From a checkpoint of a small mixture-of-experts model trained on Wikipedia.
Experts: 4 picks a token, a sigmoid router.
Below are experts of layer 9 (counted from 0) of a mixture-of-experts language model. Rows are named router (the router's row for the expert), up (a neuron's input weights, with its number) and show model dimensions 0-159. Each number is 500 + 40 x the weight over its row's rms, rounded and kept within 0 to 999. Numbers have three digits each.
After each expert's rows: "gets" lists some tokens that make up at least twice as much of what it gets as of all text. This comes from a sample of Wikipedia text that the model never trained on. Tokens count by the router's weight.

# expert 9
router:604533496510406462507400600543580434478477591433524504514495483524408489444565452440545536451523502489506510470527537469504467570510435442491539502535485459469455495498456459432444557530454463551522473513581548516535541503484450533449532568443436494477497499505503539457434473547535488469533498520578483468486504507495482478508476539504477532484470507445550473477524524482566475527487495509457456512484485511457544529553457484450494511525497546443455515566497456475465504508461496
up1:577551522480470541452543505505483569531459479476505511545524492606531473506511496465529497518431539499460490500534495545466509483452483510430412481568509527515544527531473464511493523493473437510541545534486585425540473566474442484484488528489519446421554513390481432433498492500490459502517483531486486514548559551431431479482463485492526493472497450436486571502470506432524498551448512496432475487482513491460556475532490496521461475486523534368483503514485526454534414531439552
up2:450442452519497458504475523480553429439440543523524478487576499492529486511527442517477490502492463529493510474556458517522503544467489451480506496546599487521460504426498513472491481485444378514586564537545546485447519522440463495556528571464516588450480516441492423521506447450493511561503478505469479417477458520518485552525482532465500542473513484461435527499521594522517529509467514463568486494500499540529458458451498501495571465493488488491403452454532441567536452503479428
up3:499485572566498512524539526466553481524461535507542445504513565510501505565476533533515518471612444487483427554525522502510527492523503507440482488502563517541426482459473456444531436432464478480470512530457523422515546518493512568483497481496444525469520474511424548552451580486535548463503500427462465539501529507514542474538466445530442452428526452455524420561454469503456502452460512543530485506478434436484488467444525495464527579431444538534464476503495594531480496503545462
up4:478492448509477486436519499481473490524515468542514519503508489537456527471495542418446472445491464521428503508541540540469472496456460543526529476484508524499431574501452488361433570499506490543513481500434507501519557445527526505489534491464505504512436480480485490501516472477468541449448451535492490470581522550513544609459564457543504447536493466440464447496579517513431411501458432554476516514454535483605495464522498545497500554583446512427498527499504495509498489547507426
gets: "| ", "; ", " ", ".", "0 ", "/ "

# expert 25
router:532546506507451493481456465529562553537502493461441449507534562488466492431462478514559494438488530481473620457483549499481551517472520560564494496502472473518502536466458466422495472528486484490485503546476557498562445529513568463493560504509500527469465524506494488504472483573505593480504521463567488496439453487458609530517522501551459469488456498458538556448518448512520571563442496488414532523463448447513580501457522503513492549610568535473488533526507489483508565519438530
up1:512510502504482532474547532481494579446492462477546480570414500489547430506527547494517588469511429517470498572524483463489500454474494468445505515473470466484449492447487579441583463496452499501511552509503521504526492481430492509473558514545522515531543480480477556551486538568509482545470459546491505470474531481472495366514517459593530533548420503434519507488519453387492473483530535485515473474418442517531476491475536517486533585475540484485521533461487489562509408435482524
up2:553535528461457487442498449552548507461529498469541441478441496444478470459551548552522446494556560509492603432483468479505456527532496510465493527383516436537495460488555523475541440480507456565547462446547483479526459546506578538523481429491587483466586504589511500532495514550508534564455482527488449469504490469512532563443558522500551539501436522505483477435521457494544547493528469480481517527450528514500554512544532483518567545542493506461481456504518499504503551505508598
up3:531524493507533544499517457493530493607482478461559486546478536530503464468483500518605534428514483518468489536439502441463517521475447521478526470509551496581550538489476496546506501481497484439503566553490466501548540462491499512475575586562538572505501481563455492586480486532513523493511503520526542472553478499556573454448546516564489456538470574519528572466459462474474459467432458442479558535451518420547492432468475490502554506543453470436556506514502497540514557494502587
up4:517507496517489509448577522467446446566423526484491517470527460546505498413477455518470535494530467465507512391529383503501551553499543516489557512474492455485487500456560544552482589535532517524476523554448513524497463542413537438470507406451530520507462483525500543485490435530485522503498486514507508503457600523480488502576447450505465497473505503525589470472611521519515473494528443485525499507491436558514499494475501539525529523570508472504488568517583501518440492567504553
gets: "\n", "a ", "|", "| ", "\n\n", "the "

# expert 21
router:496462442540437500500493492576494419539468552464587494499509550513499513470508476473518528535474523472445523541538528479444586502535534503496525467486489520549493535432448472407547490433504497502546505575468537466566449458507519532460572535414479456489483444471584474459536538536467484549512563572490470458442495431437460504446493397565467543491489443448529446488517569494561502506479474509507505482526530463437547482573471525466450469527514491456495484518514496528507566516481519
up0:539528525506451524500513502519479551498555498482528511594472531476492466531429544513482514488512451491576499574511472508452429500553585509564524421558503463534589460450470483517523442439459499454445491493446503500500510518472528470517462572498439496501543581424526465499537491478463456464577504565579510537385481498496533471492438524514439471507468521520536525515483511577489531502433474409476514502508499538583478492467532529433480563513557462525554523503481437535523505520504503
up1:503528472493512486525450530515563498516507512560533545537504491509510515481415493505492419440463410578492467424542526485411536498489527509452528552449467474515508483495486476492530525470555451553508575449513487477459561485507593522417502442474422503536493469495565463474493469487527467489481430495469525434517546449545450422458510495551508563456518550511469538516484465493478522509450443543510495463460500559493449449524551483441585473502516564536487534520566526452543474588479441
up2:508487428530522534516460485521513550575499456429537501509551479474553551527469490493479545527494527454522507517508545454460592583487518478426456472499577549455538501521499508465417463482421501533492539464472479545518502449453463505511566592523464522510407523545463484508546512546529415548432511522495575467536538512474474574467533447434531546548571559474527451497499515445528511505490442469491518547461514500534499490535432458517495522482534507507578526556460519464526488524579541
up3:474524443525445452436509481406543547550539557487508545500547598481499555534512454425541499543491485471479466506504516473478488503510522493431484548520483480469510500543486445635519467464492433511496492553519478492550551521477414549484527555461453481490467506456511640413538477446498517501490481485506478568472488537547484505442531474511489537516438479523490482527556533498467518480502520498449490414491525512518493473496472451511421456460470465537439460425471538479553460534522563
gets: ", ", "the ", "in ", "(", "of ", "and "

# expert 10
router:526514506472464507474428564522556533528437569492513419535482557502485487526562519428569473501443515455476478465494558548517481578514602502536482496480480403508498497496468479455475450501486471435519567520496514497512470516542471507533480455435517481512470392499478502491441497537503462467506503470502505525447498538401465477508504508495541557523479554481520496438492476425535409488547448445474469469469558475574549557468504491514492530536516528453389493525554541461418489495520536
up0:453475489485470514480486506455498588546498480500476524478473547419499593506464487510528558471535492525485476493459478563470543492569516458518502503510452448504498516423515472563464471472518465518417528495462564516484493512487580526530553484506468530471511461479513477446556437579592486553507505560426464426511519458463506518606510516430505531422575574561574542538508473538541480520490523487516465550507540569472494447515514430499527483505529488561550477474422490516494469520463564
up1:458527524477526481559569566484518544467466529485443503466474442518547474522532586492449491498489548521485543451496563524434547447448474455430451515572433466522487526442517446420446519508472532499511493433591472519410537470449558485528519476537462507530477472551470489449562439574494516490493503488506502461491475526489493507518472482558563535477584506483532458500486580445576531527559485505488521486502492555522482495457550461494461498524446535584518487508538567448469564552536528
up2:531494491522457463517473409561516484499492561510552447414483550513431556516512534429519479506477490487499532545544485555540555518499484552562513462479472442449471612548467505510477493477536485521554509483486516514520457462559419432493555446494518508490436482525501544408473535516445453488434484478537556574417542538466502526479497509468608490515439477456554495460544521497502523446506498538451487497390544480518498547518477477502482536526492532464416537482521525547474520450522524
up3:429518466495461536485530543502531533518454478487527454536457456485543545483469505553550508548551505494519552476507504438480532541537550565510544478486562507484492511541522481480499476444426487486494513488471521526454537525519483468501492528447525402447489504553524517491438469558506497481453520431468509451509563425490567458616476468458459506522543466484536545555551525521605470471432453540506419453457514536552572435523449524460518461564473462475400461496492494473463492523572474
gets: "was ", "is ", "to ", "were ", "with ", "as "

# expert 7
router:486578448496416510520469477551541435534463539510571484496559579512505542468510558504534470504534539492509495487488533508528584517509606448559568443547413552449500506501506421512493485460494499483520561551551538492491519491490539537531448511516449517481448412506485544487476469545475501543555523500480539478518488501454522499479472537510459476523479493435559427486461503433526498537465399473484451491548485528563541429511529544497424529584513455505486523520453509486418521428486504
up0:526571540582501493511478491542523506466549534506563532512468499500542471465446502483461463426561465497427528441526617500536497485546494440490517487523428523483524483542483495462500502450454446506555463484442540460484502439517487517470512522524456476468455509452517518454441550438430473530471505500470576516439598520501420537582520420483528492440534469509497488547539480451514470491473449503594492462547448485513501499506505518555455505526489413555477510589492481438494454527515444
up1:450539573503484543455534523532506585547408475455473496479536495483565470493457533554467483455477521465511464448535496464522499483470468492542578440482467549476426535554489511522472501494512477587574460541480464549517495546519567461521482502481449512461498441443541472552492460538563433528510494547501544497497527525487461510601508517492551501551515486442546534514519479507548448445450581443551489453444446539520495453484484531525495536520430494518442554464477455503486507514385435
up2:436467452522505509524502542554544436509534529524538455481531559510494555525481464446446497508495526543496542429412525517530518477484541533562446485550433474599507470484470455614423509435486479519524487544510513504422530490457516508475483521535517524481533483431515437472477521455491559459515520501489547529442507473510465513492527508455495443506493497557474491512535471548486440523557448393524573410522540503518497485487513447544433555597554451454525494509460542491580502513529495
up3:493494455497474440478448565454479587501505540586555441463481543491455507459475575471537489511463442533520485501543432508574502521540475467420488485475471481498535525436450450457480406469536537517446504481531558470474496485477550453536544531543452470461482532527486414448519440436466505468496515508495587530421476532527514543473488498524471493509533462495513484482471543501458433479533493523438467464523480491413533540478554572484463493421517404497515445575528503517538474466455474
gets: "of ", "in ", "to ", "on ", "for ", "at "

# expert 28
router:514546502442511419501470569483547520689491475417517484561498543501500477488541485486457524521455533438458476504509556595455523446505455517513532494482499497475510528490474498488489489494549501464502569556496499483539519533521501499537512567524449482531498501511504588519499494584484499518507526504555436503446456503413504496438476528584465553529504478490529476457622519481492468563495427474523534513488468499528548482502534425397505542503529528451455522507476527511508477493480536
up0:487525543521546497541454496519549454529461478501560474510488514464479534486491465521452524458510500454463578500456440467483484554508555530448476566480539529507488451444480524526417483468436523444500489469485547536520508396516498517539476478448586576570544480491517554553517448584489460518521492490502545434445468545509513508447540487466514482541527392533421489521493474466427503486510482523486511513582569496456489524484559500435543550515431486487605473546506433528545498501510561
up1:532534452542575546559485478518494541568490496499513466515494493566504499508440505457569494470559479576453469519434559539507494413594557509458545544489622458450488465508489490488464491463556551512509560462521486498434497498482469469471581506392474549546462533522486506558449497536506535565508508427552530541487514505503583498444555481507499492517511547543519509488556511540449444497505544510527512498515519425529517455467531495507489519493470544486388480501427472491498526508434480
up2:472514528474505448500516521508523554548489497474481495521475485470548463487490459500505489508545465506501504525494532513461437446571544552511538579528429446483499407545539502525424530516486500577461570560533536524580509477490521439613507561499427539557524472565483512583537512505476446462514451520499472543591491510427555475531423456593513533497490535547430516508537517421496485550504479533492519478472482519510574514446557510549508527523550505498503430535515451491473537446519461
up3:491549485607496456489518505425533415509496538545456461504467602467516529529513486435448463484469518446486512527530542533546458462509461527452437517527517509568501478511443565494473451437461471507476578500444478451475435518523532542523518503501477476403529472532479584555499447548547442469510429499496487553537518518472438502517461514469485490495445537477536502497580550459484506572474401507544500543470535439530560511469522427535529492503467544441528476492501499547534489524436493
gets: ". ", ".", "\n\n", ", ", ")", "=="

# expert 31
router:541517479495481424535492487493560487588484483438519444553513539551547514508488479540529477517518487450496512541500515617521507462484472487533462448536478463478433524548494504508467502503509503508599491500557519498552503531510505472533561479478427472528468503492488589474469418534555529503518494583482466414428402466505535467457511484534507554519497425501536482471573525514524514619492380463487548490495474491540542502508501472433513466469574541518429499531518475475465504541530526
up0:463478452512500543473550474431468489533461461461520507475515500491474472544439516502483503539513486444461530445537515487540477520471475518489454505444489504461507513553471521536537494470512470506520469519540482483550505512518494510533447549516506471458504474497519511518523493562593495497450500518442480531504411406541517531530420499511480600508534555511524585514482450471585537567585472516486404496499478508433629532499402591431511482506535579541515468485562505453499509467433460
up1:510508461482454465429483502510605454450536496525510509450510512514469533412552572553525528551479517470496490458539452499503470474528469504509521484535559537520529554534494539436551421512476477549526442620538496567533528524469571531482431429455548521537529507439474442459560502508524454505512558583502565544507513472472607439484477510503484504551498456530488472497504479511536378460528546498443473524469532431496516505480487482502466503489496533527446514499560488528497509445563503
up2:528498444596466451480478479418532488524487478510427511500483468482530485553446447496467495470478469463466500510464490574485539460512499470529526563518446477413499511397537487441453447482519505478511573520492486497486414495546572493378545454515555442476450484526451487516495461446501472544442527495472467487497497530482454551523563449578542494443476504474603504474491486524463488502512603469505513483490475464495585481493553457550420511491457534551532529510543490511498446509535524
up3:531544565473442470468543569481500487466532501531504502476489495520462457487493520480507417435582450549454470550435503513470476514560501481483540464471565511496481587400458483455495529531473461536514529516464522542476456515502457473484527529493519519484505495482468437510486452444536516443521500452550496444472510536469466509466538527506497471382627473516533467531523445468512488543605498475559491584523452434434503467494527499466537445463456442541524492527598539478476516543484524
gets: "1", "2", "0", "3", "4", "5"

# expert 27
router:477487526492493466504494494490508438620497528413515454557517535510448473415421483394487498447496499424543547466522543521523511518569474485526505482498507496521477475516481485520492533473509454529530471557605559505581517493512475556520544548440537440410495517512553457428514452554541466444481453540505513518450481548482565531447506518601482517509502483467462505476513546449550515455505507507444548516532475517484517504465518484522499599487555510452433533530465535458520508573491510
up0:487521505480494483521523502479528471483522545503481491493466509531476405553466522547441471481466502513472549530537498562546520529472478551520503548473431533490439450451465575459500491520481507547461540465492543501513530554524487528504543439578549485431504561501450460537517507430446457533548437560518444484520428473495524564485556559460494532462500447461575449458565551473478504467542496492625516448491531473500445463572524539524592511495554462492489528480539478588505464524458426
up1:466460528460485531484504469566536523463497570485505499442488497535536543487483482502457457565550570499450412524572568469449544495526534589470495542587570554515499487496476501509479476468430525485523543451470394498500479482558446528463494471467439537488443519511555560477520502514464472490506564469501563450437460495467552401520521540530474467517502514461514465426458556420505460476494507543463553551488478517479471535481433426502523511497527473538503549556432532472478530443533504
up2:508509552553466526423496500484533449420525555442497478538550490532427486533548533488558468493480496530492502536528548509546565483509385512539627535445475546502434466529401473499471534502481436548504534531534532584473530515489440452486543514578523528510497498458472483524427455480551545449547491522521523509536488489491435544461543473493451491474566492442518505453484511573534479565457531525560533451537538490512489470522537461531517502544472560578525525484553489480546521469498480
up3:435573562560492425521528505526561523459512457536526523597540524482567474492478479464413504482508602501498571448469480528447463461537510517502538513520472412541521600428430529513567539525503469497463525514470540455515519480530502522525539505470443483565486499577486430560489498440476555455440466539522443499485531508458492448518538565482497506526487511474478527439419457508515490515549520433436517523516541426499494470547494461457530530490490474543548467460478437459476500514511487
gets: ") ", "2 ", "1 ", "\" ", "3 ", "0 "

# expert 12
router:516472472545440537480496522620439460535379475459576466508528517531476511452538526484553538484505530448439522534465530473511549494473522533543485470528445509564476570494499490442506485502431494512467498501539544543463524498457523561453526528494470510502412426442510502433440498496490526475535488508494481526463507464450492516394532453543439504497547520466472494554548538502525443520499454537494488495529567402465547566512514499443558465534588522499488448472458545466534539477449525
up0:470516537528434507423509604636468519525498519499546522473496498517517521487498415452552465478468504502535527517412529527472524535464474500588525479461548483482510486517495540553574448463415523499549491513454493445473468470504500465506477476484501556512421579395509511462490478470486541531513522475515504525508589515481468487492453479479448466490543520515482590487522539451475495456533466522542569498534508431539510505495531489546550535469501592465484435466417456491534546471548536
up1:575563514492463462460564513514428489498436491510546461574481485556526421485520443486476516451500446499444474557459478563545537543495565490564523454520488535456447477541578494477512523503533435499490541453493498503478433494451537461462485489462488535484524466514559519519448449464449514475496527431578433452470552453447467506508512538511490525421520558522519472543567506539518481517520486495488483530546520479515483483523457510593446487557548560466498513549414502427522487448398537
up2:458492488574512566487538501600500497571461479460523443452518505480468445471543533484557495498428542470488499533509563443525502477552498552554486447567460565559519579577508539516495454502414523524487533494478485536415502564523462513498531512445487456510477453540492537462473493555560496505555575506574424500505512494442489500494516418468470477508483489478537600480518483533564451502516473530550486454544496452443515553516536472483497460492483529497486522560452566410537551490479509
up3:510471465540470452499493543513457497499506465500534504536480558506478529526501531395522529512602502447519455449507532491480453512435564489469524474498478528473514429463461579465519483496502468466505491455481430459536502523512520445481533469437487465471456494540525565578544570506479458435480505484471517539488502498527498524571578523519444638514478496479492521471444391505517580597512597529513501538483490482485520501474494522554525524538527528469540548467554473480500433562442462
gets: "(", "'", "\"", "°", "′", "^{"

# expert 23
router:554451521494474543525420529538593482517477565493531463518507494581448525450524548477559518466477491449450512478531530497473486488499486465531494467517534446502415546487414466421446504542479484567569453508570556490517465479470496525476537604521507474482510499463510596503497471541495489473521538443522456465518509515527536500484470508539497480494460551452548473426549465508588467525486519488470485542591442411538581481514510517496459502559506555466503551549557540472548468496438491
up1:506493589577536543515397488479486486514469450449456494482543536460425544434531469493516498493529593503566490518535510464565513548504507520534491513463495484471392516549472536454444480506550512486564521542562451484542466490462477545490588521525509535522530449471491466567502519524508443514490510466486509492534488504594581471498472561567492465453391539513561428491516469457488490533534457516526478440481510459394523480492484485560568498548546490525493536492520514494500442522478503
up2:485530501440524476487488471616543516487538480509508472582514501489415528447517495522458486419502427523459487509568495528497501519483519515498517412533575456474527493504515524424495494517500521539483449515530493489520512546411520522429567483464502488476490489461476524487456541468552419462447583468440427473498523539507431475512527465566429426522408457533492527517534481488518469468506462521489539501483507483522572448557491414499446533619520515469523519504538481504476569536520535
up3:548551570495457497479465549456572452466512540452472483436457508517454497552513582533564540415518474447530482465504508512543498465458490562496488473446459558489579604499543501491545498521516471459519522478496552541486547506511500492481566522506433514455502506490489481525518508432475448540489518449531500457542524502509452463405461465467552537504466482434494413562490550484572470478417446516519543503517479498532507443518489510418464593565461534472528561478476493505494482560434480
up4:502502535505580546503353539512456500554518516450447479480458492516448525489448504518512498513503565529506467512567532527520518455497472527501496448472569503482520582500469498470555418523518466477508519462497530493519465539532560487470487383564504493467458455467470503513439533565452499453546508462497543521439426464509519542576502502513478509516562579487522464542475474541461534449445476451487457469574489521516538500519515559469430495471474562481402518486525525576536465543453460
gets: "| ", "- ", ": ", ". ", "; ", "– "

# expert 19
router:535520532487461463543488510485570465556509512417566499466535514465479505452505486429481512484489529480522552496524515528490496452538537532546529448528443523479433562451527452507503522493477535544558459531547587511533534504523476527558505546524489486474473481512569451481450433573469508426493506564526523522459463551501578465414531456503509557481496524460506487463496490470559506501559501464444401509528518549447493466444573492453517648485518477466477485584432490476460501522485543
up1:471541534506486538530467481552549472473533509478467485478497545599502453537509551538451536517560506508521537497535531494484443442539516499465494486566468502492520519411472424492540558447429479492601526494483441509593471507539484470477495506537645455471475538495478422477511498507530479488520519480454479470502495534593456516499455508485568536477461526499453448538525444436584584510466474500515464483515508535499525511371448416526486500487481462451505470485519467499526481508540491
up2:559489457452494465562520534531552470582479536498513556499518526495516587517485535523434558582523499466543557480484516436458486468485567444480480468473531594554508513548463448538435506509450483494489517559480553492512528554464473537551508483514502499541478493494494469540526577558507528569493497476472443431508529476543562413445556459519491483549487551440439453529459515474465526524534487553530454465545494485439521473483564486492499558419522546519516454560562506434467553470520553
up3:494481523465487578454561481482499474509493501498496533496504525580429508506499350430509516540483552440493483539533433466455586503516476499556456544461446504488460489478424477436515412479572538496425515486503421593484478528494491439479462525497505501453524497498545435482543457521548480504513530432484496471505439513501484416476481430493592479507483499537548475470431538494484526498512465505470453523499476476550559467495500508468438515463453501493499499461497517472505381489541539
up4:496489455534485497510479466448484566594467469507437476468501462509480506499488545497477495480523507513469476478508517511526485466520461479582495431520508522459452564505446480579488479453382520479543477473497585496511602418493519558539525496467469553425538471512483482479413482465506515525497493562482537458500538497461480505478523475534484509532438506432436473427487448511484484497560616458476509494537497529472496552520561444514514529466474477446470517479476591398513398485465491
gets: " ", "0 ", "\n", ") ", "1 ", "2 "

# expert 5
router:505463434494517486560464482568553519518441481464520485537514520510408487482464448500477540560501506477466510487444503456453538591520525495484554472456415477536537545448509484462477507483482437555476461550538501489536526404472515454520461533480426466517467467514528484530488565509520452495599580536559521482493474474531504519420460512543501435465492468490491388538600507456480458559539503469502442449527464523490544535461554533502531590491533548454473504511454484475558480523506532
up1:466482555481549504600528489511518470492563478446460445519467513499525486516578503577496544513495484463513529584456510488561539563521531551461476501405510522443493496465559488447483494483465487484542454531487548412501519484603479470510583469452418516496507494475523492523516472565404487460537495494507507517463466478434537511533500519505481551523525531492539410523485403529506514445596522487469527467555523483489556494528457473527501474513521549458495449446505462427583533454489540
up2:574542514510558469483460486547523446546495488461577500546525552567464464531519493514469496511477506484429558503506417473517528509500489409485476478451512494589542487453562496542540493468507538469475487460581487474466470444505569497519503588494433498565458465513544545462525496539502428534512499498462505505407529463495474507461476496512469504489541494476479457479470485533424497438518523375545528523485553456483529509487471529512541510540467569491535508492456466411446451592558435
up3:528518531483453495506499502478543465489493529514506479559499474480492524507543493575512444500512533510466579487464473583513544457500479463546527593399485439461516491485492447440467530512460482568445498507487435516444524460508438502583491476469453496533479554415513565495495503513527523580538481570490514469450557540517528527495499504525495537456484477493449492527485501512491408503572499561483502543485542509511536424489501541448482537594567549566421438465428499467592546509453479
up4:547482511476442414590447536484491463439455513347496564523495489476526492455452488523515552534530531510545570441486481477437532549494501464430488523481425505479496554492548513459505448475548523513491485553561532462519500614455531530501494430504546467553483536522491465489436519456555457608477504592500502513489458523467503469526503452471432525541437479540474518560523544498577517485483511534468500479459481521511549516485511521541515553461493512482508493498506505450431537476543524
gets: "S", "M", "B", "L", "R", "K"

# expert 24
router:476552455488394443476433519534512515554395585504554488494519549523461487440530497504498545480463515468434490509436617573474524494563552476554527485485505518529495534454466438412531492457482489513506589554515508547505497469510516502469543478439460469534484421499493493523493543558465506510573518504510469506478521519422526495499470504538494490504466468475518424496503487466503428514517431497491519451540503453552563504496572476470438493558541451472463461577459560485448531459512513
up0:460537495482449505498473518431449448543473537530543481527519477484558481588604513481455551451547457498406501550523507561426472547527572515549480526540516509470484541441491538497511501547509496506456494488523538547484524451510508467500450440508545510510509507476570508514493457427489475477461419457496536454544519541492556497483496515477459551472590403468545513489541518486536427514408534451453465489518460492513576518480512510433461492451549541439450427540467549494450463522473535
up1:505527560492492455524501533422497538439453514516561489511520420499460524402468508470502477556489501492521461512454531477442500483463530564465486481518520463519538576492511516488566501466476430452506432502492495484538438563496535452499515494542478463479484480575445499468603459574531564425458474488434557536490497501441486535475502512455485582428511568453473479404529471569558582542527447476526484482470491553514448488489456502435459511532483518485507473476441530536501526579486521
up2:459516552471467491563544454525458472468474480416453524527542489538473508521459522475496416528516508447477506525486571570484566492514503404524431512472485505509493506436553542412521553472539439417495492523459533496554448504506527509552519491566549474419483393462533543456464501487460524446597509516475471472492567462488486469498466586545518517544471511477561500540576506448503479466452521457515541446537515484493413521522530488531476486506503487452581524529533530468497512470552461
up3:489483481541571447515512485494459404451501467513509496587480494465437491519477484505487473472479490511529451469459522473458532495489470504538550484512523475568499505565515518484351516461535491482573522512621501554464449493536489541472527569549519544533551465474473537539510546455466485524490547499479505460539510487610497470486478514571521511510486537530554515493555516531555587526438509451458406508417463460484487509462475438449496493532431461473554501503488531478490497466592508
gets: ", ", "in ", "of ", "to ", "and ", "for "

# expert 3
router:548478455469480452511466517562538455514443459469482487518531494506420490477449469524575520527529516457530497465451541482465488544521479478477511489483463511476553556489518438451472528489435475499492452533532519475515467472476525509518476550508458458533476474510527453526514589505537483561606535517571445483463507399525519489427458493509514487455528523520539444525625541424484436574508463380454478437512489516494518527442523523420501571536571573499469524478482493498532472518464514
up0:491460534514538516459416456532473499464538521457481543486494541499508513536511464540542496474484480466460553531472508459502493479539516451500464428468584480538432527530534517518469499407528491437502489376498547460457473587547465586437502428598520481540500509492494506456520477506451438426472487474465475428514469468485495506485433495535524468473572463541545457480532524501497575464463496463509460441523444539448487541543508458545519524465494525492533511534384456564472489465499545
up1:616519480503487530445483498457489478468466454495495479569565515417486473465513394479468457486566527504519486501441537511530474531530402510487438525500455550499541489503468539515526554540421452522499516520530502538552450505550531517555471500437501495527451509441479450468484470508461456432523526496536523511517561591542503531487503427516517552489511551541465467550566509450439538475563476495445527497534506517458571483475510562518550492437482510488497429416543485405502565513488492
up2:471519504435471485508469521552513531510525506539477446485466518437489545496479450495506490520463506525509570523465516510530466551523417423483456429467393495533538501552483484502507554540502580449458497542532487459497543476490570474472478399514516493465462519437566473566466495503517490516565477449528345427549441475526459511527424519481569535449543540497513509488525492471496432556538496466542532598495510511487511494524455513541454504541526547451478506496476450448472532520551513
up3:470503484467485531505513491464508404589466518558560497512581576601529505560552423486516588439564521508504494454550541477501494503516479522457515490497508531560516441462518523488513489435527543557521479520568495526509547479502456523433480509553571464453468456520469564501475501492552423518538553512436505576504483501548528495498516508397481487519488513542526477484492565421483522509531546478467541482449486510508469511537524468449460513541417524486482484536495422423444555476449530
gets: "S", "M", "B", "T", "D", "R"

# expert 1
router:530508523452428459471395493496513497553445472494526445531538575532511507489535542528553506508427537490542518422500532530455511520499525542559520535444452484567502558526489506398466572495465535488565536517466548473593496513543509453512618492539401518475470461501494500538482504569515497501512506534551497517481518482437560509510456482565459475515487454447460520469549501504540569558425504494448487535507497537443584516468511470505519524569532516438509496485577481457487533491498525
up1:476478425503487531442557496519506541547386570458531489448534461497497493502544474534537455502518535545493551475516507520479543515488411505508489486433508504539587448471449465480486451507504540536578539433483512497487579475473399486451519465427463566523526459555532455463495445502518480471477553504535506455528501434462518488463478486467482443506551471428500505511561537497490455518538415552467441531530438495490441421475407512516515509453511482507527504510542554525553520574538480
up2:554445472493394469439472493487528532571508509479555506484483548514469537473538451511490458500459448500540425426466519520497516527556498508523533535547508480507528594518596515472477538488542513531572486482516606414495510456536460453500578555505534545519456528524531408510444521494501502545491546491517542445456549483487492407521549488479521494585457512508486566472523536487480491533472484461533500502534519500467534508369478482509543467462520464488547518507532576575504518447514493
up3:501544475450467484540487523451578517461509492640479489566474515467459594530461564509515511500459477434545513499492480528554544515465512487542477495492435563479506460575553461564476510478602505527462495553541472535476480517497540522494489514513541506486472477571431552479504523479513513586450518528471443521602475573505441536451507467513535530467524511502495480477462473505489494528543477466555514497550525393559498522566575503484559473515554536546499498523467481428512455530544471
up4:593478517562533515473406548519533512528513474537515495531543454434494502565553453485412449454457505488446493504574453503429490535507466513472450472473510575516564526548509502517380522525540490445505487428542539486534548527464491527482475488460408526516469533523430498491543508546425474541527605492498506498467502487491482456551540526523492513490453519474449500534517546521482497529489480501558534561539478483482576434425478449510502450505509529464505453384506507468506539500474462
gets: "the ", "a ", "The ", "\n\n", "his ", ". "

# expert 17
router:503470493535439514541468545533525490548476510480578435482611480551518432446545532508578522523503502465450530444491529489494542498465516468511560476446497535552439566507442510463451414484481440507521436510482523496503458525520488490512566565513525504426519444513489587539525505526520518501509575508518458453422455474484497498448498516493489480498478512527525510419551484494605533561558459453488449564535524467488497487458520536516454536511544468504471530615569546457545538497455495
up1:528500512487513459513443507530449493516547515542561464539515522475510525497516478586499511506480564474517468386547503451514443500509434504456473480491497625495524476497545550523447461481517536454558487449526538493534427568466472450524541492532509506485492453490505552487421484475556485648540440452542523515483473582451474512401553476548523450490537520468577461464461543489536508548512557525454479475506549521485429446506445510491495503545547523492472536572485516477489480489502488
up2:536503498444554560456504463513483501488495509553471500478531447505551555502479536477499482495482543533506532456478488446574518443385479434488597545430516502479466473462512541470470521518484469470520547513500538490463441509406553561496488508475520483455457530504514483537502359468550502482521557491526486464558488525473539472459480495516459569463562515528527534520503385445503413464498582475537470541595501526550520534478531422491494527430510522483533465537535470492512538540488518
up3:495470534497523509502456467534446512514468498486496402448557483471425458515474581439549535463526543481561499436534467525481532467481426476491527513504492509542523492506537470527479521457458512498485470416528481482474475528517546496512455526462528466475498509495530487562423510518462455497449487463516494538467536547452410475567554515492483482476543558539510476520506548492510545462534466373386434449410413571532499505452505433508441491571481497518564485478521492444514499549464547
up4:489541477455498445432567430569487473534481473488537429552494488459458480495488463496487524460463443504603518504493533463515574503488481475417479464522498516418421507452535513574479506505510548530420484519474492484554568505568476476441476548520579507449500472527427528539478493537453504458522542550444480459469493514454505566454477500451441464471433491509509467479551545583519512470509484481444439459426425526499427550446499487543439498492475520501498482532518501503490537443443465
gets: "\n", "- ", "|", "| ", "\n\n", ": "